python train.py --n_layer=16 --d_model=384 --n_experts=80 --experts_per_token=8 --d_expert=32 --d_shared_expert=0 --activation="swiglu" --moe_layers=[0, 1, 2, 3, 4, 5, 6, 7, 8, 9, 10, 11, 12, 13, 14, 15] --router_score="sigmoid" --normalize_top_k=true --routed_scale=1.0 --balance_loss=0.00512 --balance_bias=false --init_std_router=0.00773 --lr_router=0.00124 --n_head=12 --n_kv_head=12 --head_dim=32 --vocab_size=36141 --norm="rmsnorm" --norm_place="pre" --norm_eps=1e-05 --positions="rope" --rope_base=10000.0 --rope_fraction=1.0 --qk_norm=false --attn_scale=0.177 --tie_embeddings=false --parallel_block=false --init="normal" --init_std_qkv=0.0286 --init_std_o=0.0355 --init_std_up=0.0409 --init_std_down=0.0409 --optimizer="muon_hyperball" --lr=0.00603 --beta1=0.95 --weight_decay=0.0 --lr_head=0.00549 --grad_clip=0.5 --warmup_steps=200 --schedule="wsd" --decay_fraction=1.0 --decay_shape="linear" --final_lr_fraction=0.0 --batch_tokens=[32768, 65536] --seq_len=1024 --doc_mask=true --train_tokens=431900000 --steps=9510 --dataset="wikipedia_en"
Below are experts of layer 11 (counted from 0) of a mixture-of-experts language model. Rows are named router (the router's row for the expert) and show model dimensions 0-95. Each number is 128 + 32 x the weight over its row's rms, rounded and kept within 0 to 255. Numbers have three digits each.
After each expert's rows: a language model's description of what the expert responds to. This comes from a sample of Wikipedia text that the model never trained on.

# expert 44
router:123080172116091154153119199080120156079085145061099135142199155101166176139069122077184128139115149183131097101155152140158147172142180133160083107136111097108090170205142103098202124114100109110160141135125099138159141099171112139145106152166080131132113102118116108107151142123138113152
Description: Possessive pronouns

# expert 17
router:162096142079112110084109145105150106139133143131156128139101180081111171105151157134122155100121149191160125174126165161108041153170103176091135073156169128128134127150130204117142135129115128155155141186160080163186140103140160145108141125167127121163157111115158081184112094115144156166
Description: Numeric and markup fragments

# expert 35
router:089166141136155110117137182144125151087152116128202142110139102056113219132115179134107173116094177142098190155132118164143107093141160113166137121142158145146078196140199176169124150084103151126088090149128101138153159064101131152141140179145128133119124180139117135093132102115191151122
Description: First names and titles

# expert 40
router:126103152158136105178151126163132100134144132176149115182148174081157152187144121163129123089117162175104132124186079202120085110127131137089102115177097106089055227184152096083104078114122149198158119151103169119125149100130114125112132184140128151101126124111094125146168093137155100157
Description: Prepositions

# expert 24
router:148126149143120065129126104099162138139163088143160124115162156109145229140037157148158121123142091132143146175121117131091101152142120131065061096121124110150125063167116198079159117090131141091124093086062150134150092125186070184165139130110116160179206137075138110107130106133153117158
Description: Common noun stems

# expert 1
router:120143175065132077132116122126114110047156134119152091143194202092184188138188138170110104097120151193146165108181132168162065132080141123154082148134152113128123195135148087108162109133156115170130119170102093158148155099128098114150170123145070107124144135169133085127156168105096098139
Description: Sports results connectors

# expert 38
router:103125152157151106151106135136132160094120187137073113194160113130115236169169194169184142106019157135156154167154064121121091137181185130074122078146139150165092112163126131133098158129101102119155151081150087146163166134138096172144095142179141146151165129081098067145164128125176146153
Description: Event and award nouns

# expert 36
router:148154194053143118131110105138180086122185129080107121096106148113141115189093110110096140123081133202144114170146123148167063084161173134139097087134113124072122079155125182133114162170087145150120172126142092124174119088145149193144149139182128104093162136133154108087189126127118165157
Description: Structural delimiters

# expert 22
router:049218168113152043097137159144193113138110187140100136137105151094169152121142173118130139175104156144175096120187081137108119110105152116138087125184182090187064144152113134134110131104134177128154125098125166122110199093147141135089127096178097129113079069159099085171145116172099112128
Description: Digits and initials

# expert 5
router:091114152063099053153122114132132114066136202064140150150119163044164181148131195126140195126088155156089151134133106163143036140119155155148133071102161078119083141181174148143199151125104152168117148102121135119127184072121105125171125107121130162161121111103136088137154156164171146109
Description: Country and place names

# expert 48
router:128160168091099040077194136170090127141119075114155109121199167045088117148116128137130139103130208187091109113172075159110081134181137164157077123091177127108059114096186153131134143070141191106174108113136120158147157093149121176117190140160102106134136134141115111161144154177142139125
Description: Clause function words

# expert 43
router:087126111139162098116184164123131119050133144087151170110126106086093219141114172153162164107113137155093093145130152095142083114144119105094121102125094111127088108146157145104145164147062165148180140109093129116134156098137140176073121094120128132177167107156111101107102142157135135083
Description: Month names in dates

# expert 33
router:076103161124146084130123115122122106054164131137147171199106143073102175113095176094175168172096158144062138127156110146097124176142166166185137127098169081138122156161176140104194145118119133118106131144118116082170210129080113188107116114107177110137121186145092149146171106104111122123
Description: Place names

# expert 7
router:141114179122187099105142158071155104076115154173140143104136218123109165186103189101126132126163139129115138092122087093120078072132112165153086045158164080129080110193152163119099137085065109116098108161089127083130162125124127119122109091155083132169142146091150131099111086064157109102
Description: Vehicles and military hardware

# expert 15
router:145104140123148089180119070028098131117164158086136132117133129096121121128112155121189160107144185202140156116150074183165080088161151127158105151089173136072076114156098146122096174156110172136138150115087106122129124094140124129156075135077113139163131141174121165148162136137133137134
Description: Biography opening words

# expert 59
router:119133091134113113122139125093162162112146075159098115158127121126091165139130121087138146126090124145151109112165098142153092150154147099118112125171161163074052126102061098108149116092123146156133143123163135113079143144078119164145127143112123089157141137170141069135136130125164087105
Description: Romance name particles

# expert 25
router:177129152136175065121145130088122113079167121133105147127185152112184108129126149148113163116148128157088108106173074165150134105157142129127153120167125143137091105159161172082096111155123137136171138092157135156102124133094104136140134186143148140112164077166127056135182153133133102133
Description: Years and biographies

# expert 18
router:126128214148183133088114084179142119145124152159155175161120121106138106149109161114165102105124132193109112135161124122100102134146156144159086102151128111073100045144081173165088180129141176189148125112139120164125133129114108124085120096167133134108142131143117073167191138140114137150
Description: Geography article filler

# expert 29
router:128144189093205101161120166136092117076128168165125146108162136140044177170147081111113168122098109203131151095109078144152105058121106142096142134197122173101071114114166107129136104131163195163147099169113147151120126087166132106116143112134118151133132082145123124146150125152158091115
Description: Line breaks and in

# expert 2
router:097132141165160144085161138122152098150124112083182124177110147134101184169139143075157147084137123119131139127141106184120136168164145084138128153172173115115065020114127116103152167099138130123132139125105152097141149097100103092123182120103200070147154157123196102164169103067128143134
Description: Non-English name fragments

# expert 3
router:067179166160097101159128109109113110118144145077136154132138124107138154164076184162111184076124197161144150171113073163131104125141141160196048121167182154121090153093134152118166078167189120121128147138142148140157117130170105140143106167113153144163165133099137089128155145124080138094
Description: Sentence-ending punctuation

# expert 4
router:136138113076130093080124104145122143114164142109105163132098147145126152161118176113151125144144142183080114121156144122145066154148158125134138129121158118088096153123090140115097145148163147125118136119085144153178154113207143070129139159140101075127162135113149096085181152143111146128
Description: Empty table cells

# expert 23
router:094119165083171093090109101099077154079137137131099123165119138113154190150130203135163172128057183136118125127130092192128068119116137130112129138149119147072078145126118108128177114125100119189094086149110114109085188110140107075125086110134126123135113102120088089127173151128120096139
Description: Table pipes and narrative verbs

# expert 10
router:091129192118121055114092143121083142120191099168125136157106179074155188139131196101097124153095140162167131120182127116140130169086085143170126130148159149129106114113105141120083116102141143216152091193079150144114123092115103125147135123140192125097139085104109103062129131157087120146
Description: Predicate verbs and participles

# expert 50
router:068169136124146073135049127112152123083128169088112185111132133097156140088065120140172162117133121080099121125152153138091111145101124112112101083130122099094119155151114173111166063138108097138132127084116151101107197085225124177111118124126089169155120097124128114131177109141152092119
Description: Named-entity heads and Thai

# expert 34
router:153104129111095049115158134145075131154143123150098060169127163124159161161119172112204153069078157153124164091184101140128087139142176107170028083132140124145101104157142160150115149132087113153130123119108102131141122060141108145127101120202102142129114113111110135140192126185152101151
Description: Music table headers

# expert 37
router:082143117107126121071106102096073120122066123142167107190167137122089158193088128134130131131112116169179168150133146141133080100147129090093137085130170107081080116125162155098124137142119177177150105125138134107121152070097141111133187139103118115203161120156132073194159138107170129137
Description: Clause-joining commas and conjunctions

# expert 49
router:100161124086122076126157171161116132152149154118138133182187215124121123101105141104131155138125170174109125088098151111133092138178135158170089130142197123127147131199152154195098160072099136203148153099112105098127099096133122193183119126197095107135157178170095123162158110153143090157
Description: Table headers and markers

# expert 53
router:102183112125136040136066144141171077073095146123134118132106123097079172153099110110101134122093130150158081104135121155150094088171103130155135156107149173124106129143139077143097126097103107201137167140095161115191105129097134144136109153123122073150115168118118048149168131144168111084
Description: Mid-word syllable pieces

# expert 62
router:155170138157101062114174101154156115150070154137121130120127121109135154157097145134145163140088139146057177128142154170112079109153134172151107144169152124093143110221135132115133136134103146142174149086137065142126169147139067127129155097134154118191167115105137090070197143108141117120
Description: Abstract action nouns

# expert 8
router:119211178142169095135119133106103111134130150093076166124159146083130100133177081107121145162124187208126143141211093152128086097109176144142102078151151139077086106127128179157126118103101158127148097140132110141121178128116091147102133130225145096085141109187146123156189111147135101128
Description: Lists and wiki markup

# expert 31
router:174154221113115067138118092090119148137154177141126120148145174097176161153130134124154156084111147195075142102131104146115102171096162178154121098092160135073062131169123118143136158143101078128107082132153170104137112110099190112129123142184103061120137089155145148124185134121096111073
Description: Leading digits of numbers

# expert 12
router:085105153157123096112150108124129134100131129116196159080129122026136181187100183112160139123055132166169144157129125168153113135139104112123110162187177117093108189141087102097115146049116171140087150133155105056152146130138122153184149156169126125149163106146106076175136148188122151129
Description: Personal first names

# expert 28
router:141167185107146131130070138126143138095128160116117118133152164092106224164064110086165128121144153213117149101126082180138090134167138135122094110182165162120109136119161109095051120092147148085181114127169134164158167113161145147142123185170044102132156089143122137161125119134159091169
Description: Articles, conjunctions, auxiliaries

# expert 30
router:113126174159169104090115182121110142111161148092172127130150145091118175166140163122233140109136158091130161139085117182136118100198168101101110159207140127166128114134116172122140097119104173154100107142120183091145119118091138171121135100092178143132156186164115118132115117085103117099
Description: Surname word pieces

# expert 16
router:078145206133146146088142180125130131015151210118115138169148119140081161188122178124127179092050170120098185092184113148163141130155137146112106148151149096105103139158152228121143123075154141103087128150096132086158134152140124159141106122146143119134118151105134075129215132162130098114
Description: Be verbs, league names

# expert 9
router:156091151108108126158085155110102110144156119118115174107160149088107148139083140149165185140139159139069134142167154113143085140110133088115079141177151148113102105150168101136106171131159135172106079136104150159165159141151121099142088107192115118179129100130127091130157153179172143132
Description: Table row ends

# expert 39
router:119144190103116152143157110074135104081117134148138230150122172098197152146079099125165081123167152163095097142159131130128088107146128136093108121145187137065114112132088165164112172139111139090171131135125132151130135143155103097122112149108098082126151078176103086124154145150213137150
Description: Determiners before nouns

# expert 54
router:112096139139113095181090130122149141069156142094129120090143123143142149140137153147129187115081172144122157095129103120118023068136177116145070119181135102110104140144163129123114129125119175078132100150112126131176143066107104178118074089128108088206158107154137082153146128140144077123
Description: Institutions and titles

# expert 51
router:085143154115106111141131202096145106102132137113132097127118146071122182125147143114125164094124130176178149119166121129165067118135175132147054170168123148138141136187141177096184129165009165136145100113091142147156175098122107105119087153139168106167125121080120092091151128141145110069
Description: Table cells, verbs

# expert 45
router:121144132127118106106165169157096102054151148146178160156134124103160177164086162130122159102135164139158106135185133098122055169156128123142119048102129115121130137165132133133104109139078116176134123168084142127159160097125110219072120135178092142151160085095153121123140105151183137109
Description: Name word-pieces

# expert 0
router:063138106167093038156127093132096102116125160150175149135171123141114159123123160099162151103084098164113125098152165130127047131108123144095159115160164128093048089155185147139138133068070120113083105125041117130166172064112088162087138096182104169137174054141161106173142078130146165106
Description: Numeric table punctuation

# expert 41
router:125192179173161096145108100145185113102151170102137119111120101127155182213118164145124162127149174141097145152165076130124141157149163096151115155157156096134076122155145118149145111120153121145128120101156145125121151078098113105131162122200122127167166059128099079104215114160114111146
Description: Digits and initial letters

# expert 63
router:095146134102126074086122148132112119118166061126163199166112151059158186110091139139143138082187182203093109157136073107143054073190131103181093140209225125119101134106122101162150098113126110164108178165151061193121163117105120164164105079159140104111137108149161094179123088130127160124
Description: Sentence starts, decimals

# expert 32
router:113127149069107115105129149139089094085149140148127156122130117120186143165128148076162120082072170192078147151170091160130046090135142152134109109151170079076117153175112192180097079129126105096150106135067079156131115080106145118182121089160104120137125125146094093139157131184161088124
Description: Table and heading starts

# expert 47
router:125178176092157073154138105179189140147093106117071212070127146100163158157122210139148153141105151210173130127132109148116106131168125100163103128201161172145090124178110147110111072149154174134083173095142161136162111086086084094129119179184126128159137081152102098116137047124145127161
Description: Number digits and quantifiers

# expert 58
router:111115129135137121150168155132089164109164149116135172162133136112142086166135128132147140072134133102094148163133159140152109145170148166103072123140220110110096084157121139130107140129091100119155104079176157157147148091116121126169146106095117126163126167172125093169114138121141148118
Description: Foreign-name fragments

# expert 11
router:090100201137094037166152099131137121099112199158092154089136137113167155160067153154162179114112147196082190166148151163156072113067168125126048098151120135101113110143135169129095181145116106170152164093099130154166152149137108172162091109106128171193150123068130092122137139144160122156
Description: Common nouns after determiners

# expert 27
router:161189129125134076109134179106186075121123125104152131140150161127175170150085150132223097088128182206119145138156119125145054163146132092139139099122211139068077120142119157061088146092133142195121096131110144196103144104145140169134156159152110106120168153109102115085168113149112107101
Description: Year digits, opening brackets

# expert 13
router:095160161105098059101101149087088120086137089121151109143131086123135168145114160121149180146148128213121145174099108184095117151142146096146050106138229130071055171119104115107143140134097152164129160140118119115160161118166119094175105142150101162176125116109104082202192085134098111062
Description: Punctuation after labels

# expert 6
router:142127166102109106169089114120128150126111168139109175145111153045133105145116162114174170120083171155088074119143166118103083190101136140097150102125161125084130111107116176075079089123116159190119082145134096131108142114113151109160093161077129117133162122129091099130150116188134144086
Description: Mid-word adjective suffixes

# expert 52
router:144141194078157122172113162131133165103136141176156138175131125096100134136135115112137154115110129231106124115188136139111099091108157102139113106144181142091109131170139122111145177122139191209162149168152117146162148098191139096103135147137116175103199143176151115157136108139098099160
Description: Place and geography phrases

# expert 26
router:090113182143127080179107097105185116077105156070134176124117187076146172160114131140174182091108177166098134174146146182139051079089181144133124064137130082116107098218120163081100165089095173117110159103090142114159171074106117194149115114078128126160117143123095105145187138165116124137
Description: Nationalities and institutions

# expert 57
router:104150197119171074144128106074134127113157142071141089115145143109157189124154159176136180123135151112152108134108119147055097139148147130143066112169114165120072125074119153125129112161133119147153166162177133128141132086133075137156084181175143145157152188152109107104165112159143083057
Description: Infinitive to, modals

# expert 21
router:175137129130182109146137197177103184129126153127162146152146101051119157144107145137101126092107165186126162152157104160162111107090141114189149097113157123137104148151139184137122162127135167129117145138091134147140126059120104150117169121115072108139082097139109095127176102122149153077
Description: Title words, odd pieces

# expert 19
router:115110164091144022150122104084142059089149129173126139170128110137148168158135119082152185075106165124081105116155143164128114166127131180104114100114153132107057075148121160110158144056094103159147139103095090180133103147155149113135161156099159143133105128093096107181179128166120128116
Description: Taxonomy and year digits

# expert 61
router:031096178108093074159133188085111156058147157073137158107135160077168140160089133105166155102094124156156169075134166177151103122130192178191080122162150080088063150185128179153190104115110144156134117109142105122142167072092048148150135143112127126139133080109132131178183133184160118160
Description: Word endings and surnames

# expert 55
router:076150145057164105139089140127107125107145121084086156109169101155121152199190124107121162088095192150157106163137154186071107078185153125128114087107153115147089135102081142169099110119067139165081071161190173097120169162126141136134108118148093118135165064138099094105129131134192176088
Description: Word-internal letter fragments

# expert 14
router:125139124122128109154111107110057127072150201111124139133170116051115118128141159191105111118066122170142104100177123155107081194137151142096084090174134133091126111150098131200140139116086152160156140168104147118108189112113170196136152125135156080143125101138139133136139142147167103099
Description: Digits and as-phrases

# expert 20
router:098101175171099125088096157102075082157190163131146149160134174136074130182139155151116131116129173166161147153168131176116085161085148168123119134200147145137107120148165097061130094093121110171114131123061126155175139082111090117161119121122141152115158103120067087156174082149095182092
Description: Prefixes and particles

# expert 56
router:132077136144140106153160161150120102068127147165128138206144065087153138146101155154130146118098164221104153131178090155097079110142112138171123163183201180110069107157152150140140145085116163125145124116141151172132136123158094183072110113118144074129128120167100085131149128101164119138
Description: Determiners and ordinals

# expert 46
router:083107115089131070157118172108104135101140138147075156086126087117171158166115172137120142162056190174129109110187129106134090107174186194137141117139152088068136120136152142155116114097092144152107140061126119090131143036141092112139149083129101140103136133184127106134114179122133091135
Description: Number endings, following punctuation

# expert 60
router:155150108136145119166140146132127113121095064139166123164093118168086197154157173121141152099140106158064174092106141135134081100116117133170107144176166112093083083111068117141090110120130173117126117147093153138146129136125056121087108114077102134106147060121108066193146095119146148176
Description: Ordinals and th pieces

# expert 42
router:044132144128145081137120121107109127095101123077139143153175156110083145116056128118206126116080088195091194108179105115156025154094162113142113129141135118085121087184133123170170129099081173167144076149130086127166146062145073173153092110145126096170143133095085134152135146128124114152
Description: Table headers and separators